config = dict(
    n_layer=12,
    d_model=256,
    n_experts=32,
    experts_per_token=2,
    d_expert=96,
    d_shared_expert=256,
    activation='squared_relu',
    moe_layers=[0, 1, 2, 3, 4, 5, 6, 7, 8, 9, 10, 11],
    router_score='softmax',
    normalize_top_k=False,
    routed_scale=4.0,
    balance_loss=0.00451,
    balance_bias=False,
    init_std_router=0.0213,
    lr_router=0.000581,
    vocab_size=31780,
    norm='rmsnorm',
    norm_eps=1e-05,
    tie_embeddings=False,
    optimizer='adamw',
    lr=0.00152,
    beta1=0.9,
    beta2=0.99,
    batch_tokens=32768,
    seq_len=2048,
    train_tokens=223000000,
    steps=6806,
    dataset='wikipedia_en',
)
Below are experts of layer 6 (counted from 0) of a mixture-of-experts language model. Rows are named router (the router's row for the expert), up (a neuron's input weights, with its number), down (a neuron's output weights, with its number) and show model dimensions 0-255. Each number is 50 + 12 x the weight over its row's rms, rounded and kept within 0 to 99.
Before each expert's rows: a language model's description of what the expert responds to; "comes before" lists some tokens at least twice as common just after its tokens as in all text. This comes from a sample of Wikipedia text that the model never trained on. Tokens count by the router's weight.

# expert 30
Description: Conjunctions and prepositions opening subordinate clauses after a comma, such as but, though, as, because, while, when, However.
comes before: " the", " a", " he", " it", " that", " they"
router:50 54 68 42 46 27 42 61 59 54 42 61 38 61 58 34 63 38 41 50 68 60 29 71 35 48 39 55 30 68 37 43 65 57 29 39 56 24 31 58 36 44 27 64 43 46 37 55 29 57 54 43 47 64 44 48 72 35 41 43 53 51 57 49 51 58 51 50 38 64 45 48 57 35 33 36 45 45 30 60 48 30 44 58 50 41 63 48 72 40 69 57 67 45 42 77 26 56 42 54 70 68 68 62 43 57 54 50 53 47 52 54 36 47 52 44 50 36 41 67 23 39 69 56 48 55 53 57 37 51 43 49 42 64 51 41 61 50 60 51 79 41 35 46 72 45 61 59 43 53 34 32 52 52 34 43 48 46 52 49 67 43 43 40 41 68 49 67 66 36 45 49 52 66 56 45 31 50 61 55 72 51 33 59 41 30 57 57 34 43 47 62 42 66 50 38 44 67 42 51 41 35 37 33 54 37 66 34 45 70 62 41 62 55 62 47 39 49 59 32 55 64 47 36 30 39 60 57 47 33 58 81 53 55 62 58 35 34 47 36 59 82 50 40 61 39 47 72 57 62 53 56 47 34 30 59
up5:19 61 54 55 43 49 52 41 38 54 65 48 50 45 44 54 62 60 43 52 48 46 41 59 54 47 32 58 42 53 52 66 58 70 67 51 39 48 39 50 30 64 52 59 63 53 76 58 72 60 55 42 48 48 51 37 52 51 61 58 57 52 47 44 61 64 60 41 35 31 48 77 62 62 45 67 56 67 70 45 54 63 46 38 53 52 50 65 31 62 57 65 28 54 39 47 61 58 53 47 43 68 34 72 63 53 52 55 58 27 35 45 53 38 49 57 51 51 51 41 50 40 51 34 57 49 48 45 44 36 29 53 45 72 38 40 59 60 69 41 45 46 53 74 67 72 50 51 40 40 75 44 64 39 36 47 40 29 57 48 31 38 61 55 58 55 60 64 49 35 68 67 22 59 32 51 59 37 48 36 55 63 55 63 69 46 45 47 44 29 59 73 61 53 31 58 65 64 66 38 59 62 25 42 64 42 31 43 58 79 60 49 34 30 51 47 43 54 54 55 72 40 47 49 52 43 65 77 56 87 51 46 49 66 22 51 38 57 65 59 45 52 69 44 72 64 60 61 60 44 61 56 45 61 58 56
down5:60 41 56 48 63 60 71 54 42 59 53 52 43 60 49 31 31 38 45 48 54 45 45 64 54 55 58 55 59 51 34 40 56 48 62 56 49 18 62 60 46 47 56 46 42 47 39 53 72 63 54 37 55 49 72 53 51 42 36 45 43 56 62 44 29 57 50 53 36 71 41 57 50 65 52 31 57 51 51 35 30 42 39 33 57 23 20 55 45 40 48 68 53 34 44 56 49 45 60 66 51 40 51 39 66 51 54 81 59 66 77 69 61 41 36 41 25 23 53 44 82 72 55 56 43 68 45 40 56 59 52 43 63 62 57 54 60 53 30 57 39 73 53 53 31 33 37 41 74 46 41 50 48 32 64 54 50 56 59 67 53 49 57 48 57 38 31 37 48 46 80 37 65 52 54 56 43 55 45 41 29 59 27 30 40 54 44 58 45 58 54 40 24 57 48 26 49 43 62 67 54 41 67 61 40 51 47 40 47 54 41 48 56 46 61 48 44 49 53 45 54 61 51 41 55 44 65 58 52 42 27 21 64 37 53 62 61 39 57 40 25 65 57 37 43 74 24 56 47 49 52 38 43 60 52 29
up6:31 44 28 57 43 60 58 62 40 61 62 52 43 49 54 62 44 47 42 56 54 38 51 42 60 49 67 66 58 49 55 57 40 36 62 66 36 46 47 55 60 47 49 52 27 47 60 16 78 67 72 40 46 53 58 73 57 24 42 54 51 53 34 74 53 55 52 51 74 31 60 40 58 47 27 46 61 48 58 43 40 39 47 36 40 51 57 58 30 75 55 45 48 43 24 44 45 38 56 42 49 41 45 44 70 42 41 47 33 55 53 38 34 46 63 47 61 56 36 48 64 55 42 65 60 59 68 46 46 63 38 83 49 58 55 44 50 46 48 39 20 64 68 80 70 50 34 61 53 40 64 51 53 46 50 42 48 52 66 43 45 60 27 50 37 45 41 66 27 24 60 65 42 57 52 48 54 49 65 59 45 53 44 35 44 43 66 80 84 41 49 65 50 49 46 57 54 32 59 54 39 50 50 61 45 46 44 46 25 56 57 49 54 68 29 43 52 28 43 61 48 52 56 61 61 45 55 57 42 49 41 52 33 47 42 42 65 66 47 50 66 35 44 32 78 44 52 45 58 42 22 50 56 67 63 48
down6:56 52 38 44 60 61 49 49 57 47 68 30 42 48 47 53 44 60 43 85 39 59 47 36 50 55 53 67 58 62 43 35 51 39 76 77 45 30 56 45 40 55 55 37 44 61 30 71 60 56 50 67 66 57 45 43 36 29 47 50 64 51 55 33 26 43 48 63 46 55 48 52 29 77 49 59 45 59 45 33 45 45 45 37 37 39 54 43 48 79 36 71 43 48 44 43 50 59 40 46 45 67 47 44 49 46 35 39 57 50 50 60 59 67 43 50 60 53 71 53 66 34 20 44 50 43 68 50 55 57 40 42 55 71 59 38 52 54 62 55 36 45 49 68 60 51 56 59 65 52 69 31 34 67 46 51 48 61 72 57 49 60 54 60 63 61 52 33 34 55 65 93 49 62 33 44 39 57 42 37 67 60 35 25 53 48 56 40 57 65 54 55 45 55 41 56 39 56 66 49 44 53 52 54 31 67 46 49 61 39 54 52 25 76 40 61 27 44 65 62 38 49 68 44 37 25 62 48 42 54 50 70 43 51 39 21 51 35 55 63 36 51 59 84 46 55 59 59 49 48 46 49 47 59 49 59
up7:40 46 44 70 39 60 50 54 59 29 62 38 75 64 53 40 66 51 47 61 38 44 56 40 48 47 65 59 76 40 57 47 62 48 57 63 94 41 40 54 52 27 51 58 55 38 44 57 49 66 53 65 53 54 69 52 61 63 56 47 43 32 65 49 52 28 54 40 54 63 54 45 67 51 45 40 65 46 48 33 62 32 56 52 67 34 44 52 55 48 51 27 55 39 42 55 48 63 34 67 63 42 52 56 34 45 49 61 50 34 62 45 49 54 54 58 51 51 28 53 58 45 56 39 48 42 70 58 61 62 45 22 56 38 57 51 37 37 48 58 52 51 29 43 62 59 66 36 53 46 42 41 55 67 57 61 37 65 63 57 57 53 33 47 60 43 49 81 44 51 52 46 47 58 28 51 22 14 58 40 62 50 69 43 39 54 32 63 57 48 71 43 50 51 63 56 44 51 30 52 58 41 42 52 54 59 48 51 60 60 62 60 43 13 44 48 56 66 60 59 69 37 54 46 42 52 26 69 41 42 39 26 50 52 52 40 42 66 85 56 51 39 42 55 47 77 43 65 48 38 35 30 38 59 25 52
down7:72 39 63 40 62 64 49 62 38 56 46 55 39 35 46 52 76 58 28 40 50 34 61 24 49 51 47 40 51 61 65 65 46 58 48 42 55 61 30 65 36 49 51 47 44 49 65 52 70 45 49 63 46 77 68 48 58 59 68 72 47 36 49 50 47 56 42 43 67 48 52 74 39 58 54 50 51 55 50 42 38 47 39 42 28 79 58 41 54 57 44 08 67 31 47 66 39 43 47 50 48 60 49 41 58 45 52 56 42 70 40 38 49 24 63 30 60 48 26 41 36 62 38 51 27 59 44 51 42 17 50 47 53 26 57 58 52 49 49 53 40 48 50 41 54 50 34 53 44 55 26 44 61 67 58 59 44 27 44 47 55 55 53 52 51 50 52 53 61 44 44 54 40 59 56 35 74 71 44 65 60 52 59 61 38 66 69 54 46 43 57 38 79 31 50 52 40 60 39 39 44 71 46 47 41 37 51 76 50 71 40 37 55 66 47 37 44 37 42 43 62 58 58 64 54 50 50 53 43 59 62 48 70 57 55 29 60 56 27 31 71 49 53 46 57 50 66 79 54 40 54 47 47 56 32 32
up8:54 74 59 45 54 48 40 45 37 49 48 63 32 42 42 53 68 46 65 53 44 36 57 59 47 44 54 68 37 35 68 52 15 57 60 61 41 33 47 50 56 62 49 60 44 29 72 67 55 45 46 37 30 53 60 47 38 51 52 82 43 31 37 45 33 38 54 63 59 38 64 59 42 47 46 62 57 47 51 35 30 53 28 60 40 45 57 66 61 45 37 54 67 45 53 58 34 62 37 68 33 31 52 36 66 51 47 54 39 58 49 35 40 47 61 49 38 68 42 26 51 76 53 63 57 31 51 48 66 67 66 43 57 32 56 50 49 45 66 30 41 42 58 41 56 39 65 68 44 63 38 56 58 67 53 51 49 42 45 26 46 60 35 61 45 44 36 65 65 54 43 30 53 30 43 36 51 46 51 62 38 34 56 44 51 55 57 69 49 54 48 43 69 39 56 34 22 55 69 72 44 44 52 50 69 51 58 49 66 50 63 45 34 28 51 49 61 50 51 48 57 53 54 59 45 59 58 49 58 70 40 46 43 56 44 54 85 59 41 47 77 53 82 42 34 43 48 51 16 57 49 49 34 36 40 47
down8:59 59 56 33 64 72 40 37 59 32 58 43 32 57 51 31 29 49 56 55 64 45 48 57 58 37 43 51 47 50 64 72 71 54 63 56 62 56 57 29 76 56 57 52 58 64 43 24 55 51 49 65 60 55 36 37 54 78 51 60 73 14 49 45 21 56 51 61 59 67 57 47 47 57 53 57 43 53 49 35 26 58 61 47 35 55 45 54 45 59 20 70 35 49 42 32 54 43 48 68 51 36 46 47 67 45 52 63 50 42 59 62 63 52 53 55 40 46 36 60 57 53 52 44 37 47 66 53 64 58 46 53 44 57 26 61 44 72 41 58 58 49 27 42 49 47 56 55 43 45 75 67 31 42 64 42 44 56 76 40 50 32 34 66 47 28 53 40 41 35 68 53 56 35 30 68 37 42 41 28 46 32 56 57 48 47 61 41 48 47 40 67 62 70 54 45 60 34 56 46 47 32 54 38 38 41 53 40 39 33 57 39 64 46 40 63 39 73 51 37 57 75 21 44 53 56 42 36 71 42 46 55 31 59 50 61 59 57 43 53 31 45 41 62 47 54 47 58 47 39 58 34 72 49 53 37

# expert 17
Description: Forms of be and auxiliaries plus the main verb right after a subject, such as was, is, been, became, located.
comes before: " to", " a", " in", " by", " on", " be"
router:24 46 61 33 51 33 69 46 51 47 45 67 57 47 27 58 67 56 54 50 39 67 44 52 48 48 39 44 63 54 41 30 57 56 44 48 47 37 49 43 31 37 39 64 50 40 65 47 36 51 74 38 50 60 27 44 53 59 44 43 70 50 38 45 62 51 55 45 62 55 40 51 77 37 45 35 67 39 40 56 26 76 45 34 73 63 34 74 47 47 43 51 40 54 60 52 94 59 42 46 66 57 38 53 75 56 38 64 37 48 32 61 47 46 37 39 28 57 50 34 57 34 52 46 52 41 49 66 51 29 44 60 24 53 55 34 56 32 60 47 63 48 55 43 54 67 52 59 55 64 41 40 36 64 69 62 42 62 65 58 54 32 54 43 64 60 52 37 43 41 59 46 62 38 59 60 40 34 52 35 67 56 58 40 33 67 41 30 48 55 50 57 47 44 63 64 50 59 40 63 37 62 62 53 43 44 60 38 37 37 75 59 55 51 66 48 29 48 41 53 35 44 41 69 61 38 54 66 54 53 36 46 33 51 54 31 40 28 48 45 49 59 39 25 40 41 28 66 51 76 43 40 51 65 53 40
up0:79 39 35 61 57 34 55 43 35 39 74 49 61 61 36 57 49 52 74 58 47 81 45 74 58 29 53 43 51 63 42 42 51 46 61 48 38 63 34 88 40 55 54 51 70 49 35 58 47 53 57 56 47 64 71 51 51 45 42 46 51 38 60 55 37 46 70 49 29 46 45 60 58 43 46 41 65 61 44 49 51 59 63 63 59 50 66 37 41 42 61 38 61 53 42 52 57 49 65 37 63 63 74 29 69 63 49 48 63 55 38 45 49 22 42 41 61 39 22 59 50 49 66 44 40 64 63 55 43 53 60 65 54 38 36 44 68 38 42 58 60 36 48 64 50 54 32 42 62 32 47 33 52 47 31 64 51 64 56 61 67 55 19 47 46 40 56 52 61 47 67 56 59 61 36 52 52 26 58 78 42 61 44 56 55 44 38 45 53 46 47 80 30 64 44 46 51 49 46 52 36 47 74 47 40 41 42 68 42 64 72 40 46 31 41 44 57 43 28 60 62 69 52 74 59 32 52 45 48 48 62 33 61 49 32 47 56 49 49 36 48 42 49 63 59 53 51 50 46 55 42 78 68 59 32 50
down0:51 51 58 55 40 33 58 44 55 28 37 44 51 61 17 43 50 49 44 38 43 61 54 50 39 54 48 54 53 45 48 78 76 44 32 70 44 49 60 66 40 46 52 57 71 52 40 46 39 36 59 44 50 51 54 39 39 28 44 37 66 54 50 45 59 59 52 50 48 43 39 65 46 52 52 35 49 69 41 63 49 56 51 56 77 54 47 41 58 53 43 50 41 46 58 39 64 57 49 64 38 28 32 47 60 59 44 44 63 47 46 15 48 53 43 51 78 51 47 44 33 46 46 45 57 51 44 59 64 54 36 60 66 58 38 65 40 67 68 84 58 38 44 47 47 49 50 64 51 38 61 32 46 52 49 35 52 41 31 64 36 62 44 64 53 55 65 57 64 14 42 58 58 57 25 73 48 33 53 46 33 62 34 61 56 76 46 37 23 39 51 55 50 50 50 49 52 60 32 64 63 58 29 37 59 56 67 38 43 58 55 34 53 40 41 15 40 69 67 49 68 74 54 36 57 51 52 38 59 52 71 47 41 53 53 30 52 32 50 42 63 42 55 55 62 44 40 51 53 40 77 65 41 39 38 71
up1:74 55 37 42 40 31 32 61 46 38 55 56 54 44 73 47 56 36 47 45 47 55 56 30 63 57 56 44 38 33 54 52 36 53 76 56 58 60 31 52 54 71 41 44 45 71 64 42 41 46 52 47 44 44 49 68 41 54 59 49 69 59 51 41 22 51 51 58 47 40 45 68 39 59 68 36 66 35 62 28 45 54 43 57 43 45 72 50 58 42 73 60 55 54 46 44 75 55 36 34 37 58 65 35 53 43 45 70 51 31 54 61 55 36 47 53 58 30 58 63 38 45 63 60 63 48 61 67 49 52 59 74 84 39 53 55 64 59 45 55 43 49 34 32 58 44 59 27 56 68 50 49 47 49 33 56 37 58 42 42 66 72 51 72 30 49 41 59 45 37 68 51 41 39 33 43 48 38 71 41 50 42 48 56 70 57 52 44 42 45 46 64 51 57 32 34 33 41 45 77 48 53 42 51 41 45 46 50 76 44 56 71 16 45 38 59 52 41 73 87 40 64 65 34 72 55 43 49 50 40 67 49 44 55 38 58 39 48 60 45 52 53 33 66 47 75 41 46 51 40 46 58 56 44 52 38
down1:51 67 47 46 38 56 41 33 32 54 66 50 48 54 41 52 43 54 68 44 42 42 48 64 56 47 72 66 51 47 51 67 49 54 38 85 77 64 49 60 48 70 24 38 59 62 64 30 49 35 63 53 73 40 56 66 44 64 55 59 54 52 73 44 34 55 53 58 60 62 48 49 57 40 47 53 50 33 62 46 44 45 42 55 37 69 19 62 56 31 39 46 60 46 46 36 62 55 33 68 45 44 42 66 60 44 53 54 37 39 67 40 45 26 64 51 71 46 49 42 56 53 57 64 57 48 38 70 68 53 48 40 58 36 37 53 43 48 41 45 38 50 51 36 41 57 72 57 31 40 49 48 45 65 53 61 19 53 52 41 25 42 35 58 85 54 63 50 65 53 51 71 54 65 48 69 41 39 58 46 59 31 51 46 53 54 25 56 46 30 57 56 51 43 33 62 48 51 72 63 47 54 50 46 58 33 45 58 51 55 78 37 49 68 65 40 45 47 78 51 50 41 51 46 51 73 24 76 46 51 59 37 50 32 44 51 55 60 54 60 27 59 62 52 35 35 45 49 34 51 50 35 32 60 46 63
up2:43 98 53 51 52 72 60 44 48 35 35 31 64 57 47 48 66 39 23 46 74 43 54 57 57 31 41 52 58 42 48 47 53 58 36 54 41 47 53 43 38 53 71 47 43 70 39 43 41 44 50 51 47 44 52 47 46 49 70 43 45 61 55 50 52 51 32 52 49 46 28 73 54 66 51 54 64 54 64 52 65 56 48 47 63 57 63 46 51 46 70 56 67 52 32 41 35 58 83 35 21 61 42 65 42 36 65 52 56 61 57 52 55 62 44 48 51 64 55 34 38 34 44 35 64 61 62 34 42 44 62 39 56 49 72 37 41 52 44 68 45 62 40 54 56 61 65 50 51 59 57 63 53 46 34 62 58 48 29 69 44 46 67 44 73 53 39 44 46 39 39 56 51 37 71 44 52 62 44 61 41 53 56 60 47 61 60 52 50 40 50 35 38 62 49 69 25 70 54 31 65 42 53 40 48 79 35 64 46 42 67 65 51 36 48 32 44 64 37 50 59 48 63 52 23 64 73 30 65 66 69 37 58 54 46 35 57 40 27 55 52 43 49 54 60 55 43 31 40 52 50 24 62 54 73 37
down2:41 35 67 69 40 43 39 56 21 60 52 49 64 64 52 52 48 46 28 53 43 58 49 47 61 60 42 67 34 60 67 57 59 52 60 55 40 53 44 49 60 59 45 37 92 61 48 60 34 53 50 47 46 38 48 52 44 55 58 17 51 71 70 50 50 41 57 51 41 48 42 55 46 61 60 68 43 58 51 58 60 45 40 59 65 50 53 60 48 44 46 41 38 60 49 22 37 33 50 75 47 63 44 48 39 47 59 47 39 29 61 54 42 50 56 49 51 50 63 54 53 60 64 52 47 44 41 59 50 57 23 27 58 51 33 67 53 39 53 81 81 54 49 68 53 62 60 63 31 54 63 40 42 42 46 51 56 43 57 74 53 52 68 46 45 18 45 45 41 57 52 47 42 56 52 67 41 43 76 44 61 37 61 65 46 30 54 36 74 49 37 46 28 71 17 45 58 47 41 24 56 54 49 44 60 33 34 49 62 43 48 65 55 41 43 63 37 77 58 46 51 57 50 53 45 63 52 52 52 66 43 61 63 63 62 64 40 35 49 44 63 41 48 38 55 43 38 67 53 45 43 25 35 31 25 37
up3:51 41 33 41 52 39 58 49 57 46 33 44 64 56 31 40 25 52 75 55 38 71 48 36 44 49 68 48 69 48 31 67 49 75 59 42 54 45 59 73 40 56 42 52 48 18 40 63 47 38 54 39 23 62 49 52 42 62 36 47 45 26 50 54 43 53 38 43 42 67 54 40 60 77 43 40 47 47 81 42 40 50 52 64 68 73 36 46 52 61 44 46 81 44 24 62 37 47 49 47 53 39 49 31 42 67 55 32 37 35 49 42 48 65 51 52 50 57 41 38 62 31 55 44 60 20 44 65 44 35 70 45 38 39 62 61 26 48 64 36 52 37 40 39 53 69 67 50 42 52 13 48 49 66 57 53 55 31 54 43 56 46 66 47 46 58 51 37 58 54 54 42 68 39 72 27 44 43 27 42 54 39 59 49 61 56 39 49 53 60 41 50 58 27 63 72 40 48 62 43 40 56 61 48 57 39 42 58 59 50 27 39 54 45 52 50 53 41 46 58 44 63 55 37 65 48 32 61 55 38 53 61 49 44 40 47 52 38 44 47 38 76 24 50 47 45 27 53 56 36 37 43 45 53 57 47
down3:60 61 39 43 63 46 37 39 56 57 52 42 56 83 46 54 61 38 65 51 34 46 50 55 37 67 49 64 39 35 37 59 34 49 38 79 43 61 41 47 20 22 66 24 59 67 50 41 40 45 39 30 56 50 44 45 54 45 50 64 52 51 59 49 44 67 53 66 52 56 55 42 45 38 25 45 56 62 70 51 58 44 41 51 55 38 73 57 31 58 38 48 49 44 52 43 68 28 68 22 76 64 43 46 56 37 59 50 49 36 68 35 41 47 56 55 33 75 46 41 55 54 42 55 67 39 56 50 64 72 37 48 41 61 64 50 55 48 59 39 56 53 65 54 60 32 34 67 54 47 53 44 57 32 57 55 52 46 66 67 52 55 38 72 56 33 44 38 31 53 52 62 63 47 45 38 55 63 33 35 52 29 51 46 61 48 65 50 32 24 27 61 52 30 67 66 64 55 47 45 57 45 46 53 50 51 36 30 47 50 56 54 28 55 47 71 38 34 41 43 57 49 65 35 55 32 51 65 61 61 35 49 61 49 36 26 75 28 65 46 52 57 43 39 49 34 51 36 58 42 47 53 35 62 34 42

# expert 24
Description: Line breaks and sentence-final periods, including ")." and '".', especially before tables, headings and new paragraphs.
comes before: "\n", "|", "-", "==", " The", "The"
router:48 38 52 57 50 47 41 28 66 35 34 49 61 61 51 47 35 61 46 82 47 63 49 66 48 46 59 55 43 44 36 47 51 34 64 34 55 47 41 61 40 45 59 52 26 54 37 54 52 47 46 64 57 48 66 38 40 39 70 48 54 56 65 44 26 27 46 27 51 32 51 36 29 61 74 59 56 51 47 37 54 31 61 63 68 65 59 54 52 39 61 42 63 57 39 59 52 48 48 54 57 39 39 44 58 67 58 54 44 63 72 47 35 54 38 36 42 71 60 45 42 34 67 45 61 52 52 66 56 77 44 32 47 60 57 42 35 77 51 41 46 49 69 56 64 66 54 31 41 29 26 30 49 78 56 63 57 61 70 45 41 64 27 46 58 24 60 74 46 41 62 59 54 46 48 38 55 58 68 56 39 55 50 44 50 47 46 77 38 76 65 26 60 61 39 27 53 48 36 43 44 44 43 63 58 30 63 63 42 45 48 61 40 49 60 54 59 50 49 40 41 42 43 43 60 57 65 42 41 25 40 48 58 66 44 48 43 55 55 34 57 59 40 49 76 66 36 48 55 46 67 49 39 50 64 72
up6:24 49 75 35 78 70 58 44 46 72 57 40 37 54 56 49 71 60 65 22 52 18 60 43 51 48 51 63 44 75 47 79 30 65 54 62 68 51 54 57 55 37 50 37 30 75 54 52 54 40 56 50 58 39 61 47 27 42 50 61 55 41 56 64 53 52 60 41 43 53 44 33 61 63 48 52 66 62 51 63 32 35 42 53 49 67 70 47 46 36 42 47 33 45 65 55 56 43 57 50 59 64 56 68 56 53 51 26 60 65 63 63 41 52 60 49 50 50 53 54 54 78 60 48 52 37 47 52 59 40 44 60 39 46 57 68 70 19 63 36 47 60 34 54 43 58 51 73 40 45 52 58 44 25 43 42 42 40 46 32 49 51 44 50 51 50 49 53 44 48 61 46 57 76 41 48 55 36 54 40 56 40 45 37 38 32 40 45 69 42 49 47 72 41 30 57 71 71 28 47 56 65 43 50 66 58 45 59 62 55 69 41 53 54 61 68 36 66 51 46 51 51 38 30 29 68 38 74 63 58 57 59 59 55 77 71 58 51 54 52 42 52 42 51 45 51 60 69 50 66 40 49 41 54 32 39
down6:68 35 35 59 52 39 53 59 41 65 62 61 50 39 48 50 33 42 58 38 55 48 63 42 40 47 52 29 50 57 46 47 42 50 50 50 41 23 66 35 37 24 70 46 65 61 51 66 63 48 59 59 43 42 58 52 62 52 39 28 52 47 49 56 65 53 61 39 53 58 54 51 46 37 48 49 70 54 41 56 36 35 57 38 58 44 21 51 58 36 46 53 56 70 46 50 13 44 52 36 64 38 62 55 56 62 43 56 39 44 43 36 76 50 46 28 45 34 40 57 24 37 50 45 58 34 73 51 46 54 52 41 47 50 73 54 62 54 52 57 64 22 46 45 34 55 55 57 42 50 57 47 54 61 64 67 41 60 76 52 54 58 50 51 45 59 52 47 43 51 64 59 33 35 52 16 28 28 40 77 61 77 41 70 39 50 51 29 70 44 54 58 57 61 34 45 43 59 31 42 47 47 31 51 76 52 42 35 47 50 35 58 48 43 65 40 59 42 56 49 63 60 34 49 67 53 64 45 58 32 54 62 37 61 65 52 57 51 65 44 33 52 48 46 44 23 33 62 42 41 58 37 83 47 64 31
up7:36 64 51 48 75 57 54 35 25 54 58 52 38 42 50 40 48 24 40 40 36 52 32 33 42 57 63 44 47 63 44 45 46 63 52 53 48 41 31 63 58 41 41 55 67 55 53 64 68 31 42 55 55 32 61 63 50 39 52 42 44 56 52 46 61 37 44 47 30 19 40 48 59 49 67 62 40 66 14 52 61 48 49 54 49 52 60 52 38 67 58 55 67 47 55 67 75 66 66 56 51 42 23 57 53 49 46 64 67 55 57 62 39 51 60 67 56 39 57 40 44 54 31 69 45 44 24 22 57 57 66 63 45 49 57 63 58 51 64 49 42 50 45 41 61 44 58 51 48 35 47 44 55 63 53 55 35 54 42 41 60 56 56 53 68 48 48 56 63 51 42 29 22 47 25 45 37 33 68 65 57 53 57 40 33 71 59 33 50 35 53 52 48 67 48 59 58 49 70 49 57 42 70 36 49 50 57 50 68 68 67 57 41 53 35 38 44 62 11 40 67 46 50 35 60 45 66 64 42 55 34 27 49 48 45 37 59 41 54 48 27 62 68 47 63 59 73 41 37 47 68 47 36 63 32 60
down7:39 48 47 48 62 49 42 32 41 72 48 77 22 48 39 36 18 43 42 45 45 33 32 35 56 50 50 43 53 30 25 29 39 57 52 34 38 30 47 19 45 61 68 64 33 48 49 59 51 42 39 68 43 63 66 54 43 45 47 45 66 26 65 50 44 49 53 32 32 39 56 53 40 48 40 47 22 56 75 37 38 38 58 42 54 46 36 43 62 62 71 56 62 60 57 66 46 60 37 30 61 31 49 57 51 69 24 49 47 50 28 49 34 68 46 52 39 67 60 38 49 46 50 67 61 50 46 31 38 70 53 45 59 56 60 33 74 54 65 76 41 37 54 32 57 49 34 56 51 64 59 62 38 55 56 70 43 52 39 44 72 42 43 34 51 35 39 51 46 31 51 34 60 48 56 62 42 54 67 60 49 37 45 50 68 56 65 34 52 59 60 42 40 44 43 44 64 55 45 33 51 47 40 37 58 26 58 60 70 67 56 77 49 53 56 52 60 41 28 51 43 43 49 42 44 44 60 50 53 59 68 53 52 49 45 41 63 38 55 50 49 58 67 48 42 69 49 53 50 46 73 61 65 42 43 52
up8:63 57 51 58 61 59 45 79 48 35 42 50 64 55 29 57 84 33 51 49 39 50 47 31 62 65 30 46 53 53 56 54 29 41 48 39 22 65 58 51 61 63 60 39 71 39 87 45 60 26 51 47 35 60 43 42 34 42 51 69 58 60 33 68 49 71 57 62 43 44 57 57 48 53 40 56 45 52 61 38 56 65 59 40 55 50 46 55 47 53 49 80 34 46 48 76 44 59 31 36 44 52 56 50 66 19 58 35 51 56 58 30 59 29 49 52 46 40 38 38 47 74 50 39 45 63 62 55 55 48 43 45 46 47 51 44 66 35 10 50 65 45 49 61 32 42 55 82 75 45 58 48 49 65 34 42 53 45 56 47 58 59 47 46 61 62 53 22 53 58 54 61 67 52 42 63 56 44 36 31 34 53 49 60 64 37 49 46 53 40 33 49 39 57 62 49 34 48 24 52 61 69 53 52 57 58 54 53 49 70 61 59 50 43 21 56 35 38 49 63 60 38 56 45 50 41 39 60 55 56 61 33 64 42 48 43 62 42 46 66 49 44 42 35 45 30 44 35 61 39 49 53 60 32 45 60
down8:38 68 48 51 57 51 42 68 39 31 68 47 73 59 54 31 60 53 57 48 36 57 36 31 47 65 44 51 54 47 50 27 44 64 33 56 45 63 58 48 66 50 48 47 54 50 40 35 44 58 49 43 42 55 52 46 26 40 56 51 62 17 27 62 56 56 46 56 47 37 36 55 65 37 29 15 47 53 34 67 53 45 61 50 54 68 47 28 48 59 63 43 37 43 39 63 69 56 41 48 59 50 54 58 30 43 59 31 66 74 46 62 54 51 38 49 68 33 56 53 56 67 37 40 48 44 60 63 62 50 51 58 54 47 34 26 46 37 49 43 57 58 36 44 47 51 53 62 47 53 48 59 58 67 58 48 45 36 35 40 53 47 52 42 41 44 55 27 47 49 37 44 59 61 29 71 56 41 37 53 44 63 53 56 21 66 72 55 48 53 46 41 53 60 86 77 58 27 40 70 54 32 28 63 43 52 50 55 49 58 38 63 62 66 29 45 45 43 50 45 57 37 29 28 49 51 51 47 38 42 50 59 40 48 87 51 54 61 58 75 57 39 57 70 43 57 67 30 69 53 38 45 62 52 55 63
up9:50 47 65 45 58 52 42 38 24 40 74 69 53 48 53 45 58 27 49 62 53 47 35 56 26 59 65 62 56 56 44 47 65 53 52 45 49 41 50 55 56 72 53 49 80 37 45 66 74 37 41 53 37 44 83 70 36 45 48 40 51 54 47 65 77 45 55 54 41 46 19 26 71 71 52 66 39 66 21 44 70 58 42 72 60 53 68 63 32 66 63 55 56 47 46 63 57 68 58 57 42 29 55 41 47 46 50 53 62 50 41 48 55 32 50 59 52 51 48 39 66 44 47 61 70 60 39 29 61 57 49 77 49 39 58 63 65 39 58 47 35 52 44 40 54 38 58 50 37 33 57 49 44 64 60 53 51 49 54 41 64 68 50 48 61 49 38 43 71 53 47 23 29 51 38 38 39 31 51 48 49 66 34 39 39 65 49 36 52 45 64 52 39 56 37 46 59 54 63 37 63 36 69 46 59 59 47 48 55 56 56 57 26 52 43 54 50 59 39 69 65 54 67 50 63 51 58 76 23 46 44 52 57 56 46 34 71 36 57 46 42 58 58 58 73 45 54 67 52 50 57 45 37 40 38 66
down9:38 48 40 52 62 51 50 26 47 49 41 64 29 55 35 38 35 30 45 57 59 48 38 38 52 41 46 40 54 35 19 31 58 34 53 36 24 45 56 34 49 60 81 67 43 40 55 48 66 64 23 70 40 60 56 44 60 44 61 44 67 31 76 62 49 66 38 40 52 41 55 51 36 57 59 60 22 48 60 42 47 59 49 49 47 44 37 45 51 69 54 52 63 50 73 62 59 59 35 43 45 38 57 52 44 77 39 50 53 54 21 62 61 53 36 50 37 58 64 49 43 59 48 52 66 64 66 36 55 62 55 43 67 58 60 46 62 49 61 86 56 50 50 44 43 50 42 37 52 61 52 72 40 69 58 54 35 74 26 80 71 32 46 34 42 47 38 55 43 36 56 36 61 44 53 66 49 48 52 72 25 55 50 43 61 34 55 44 43 49 48 47 28 36 45 60 57 46 48 30 48 47 50 57 46 44 53 54 49 56 45 75 56 47 58 51 51 31 47 43 51 31 57 41 42 41 44 40 54 68 58 47 58 48 30 46 69 40 59 57 39 48 56 58 44 70 27 66 48 46 57 61 68 45 26 55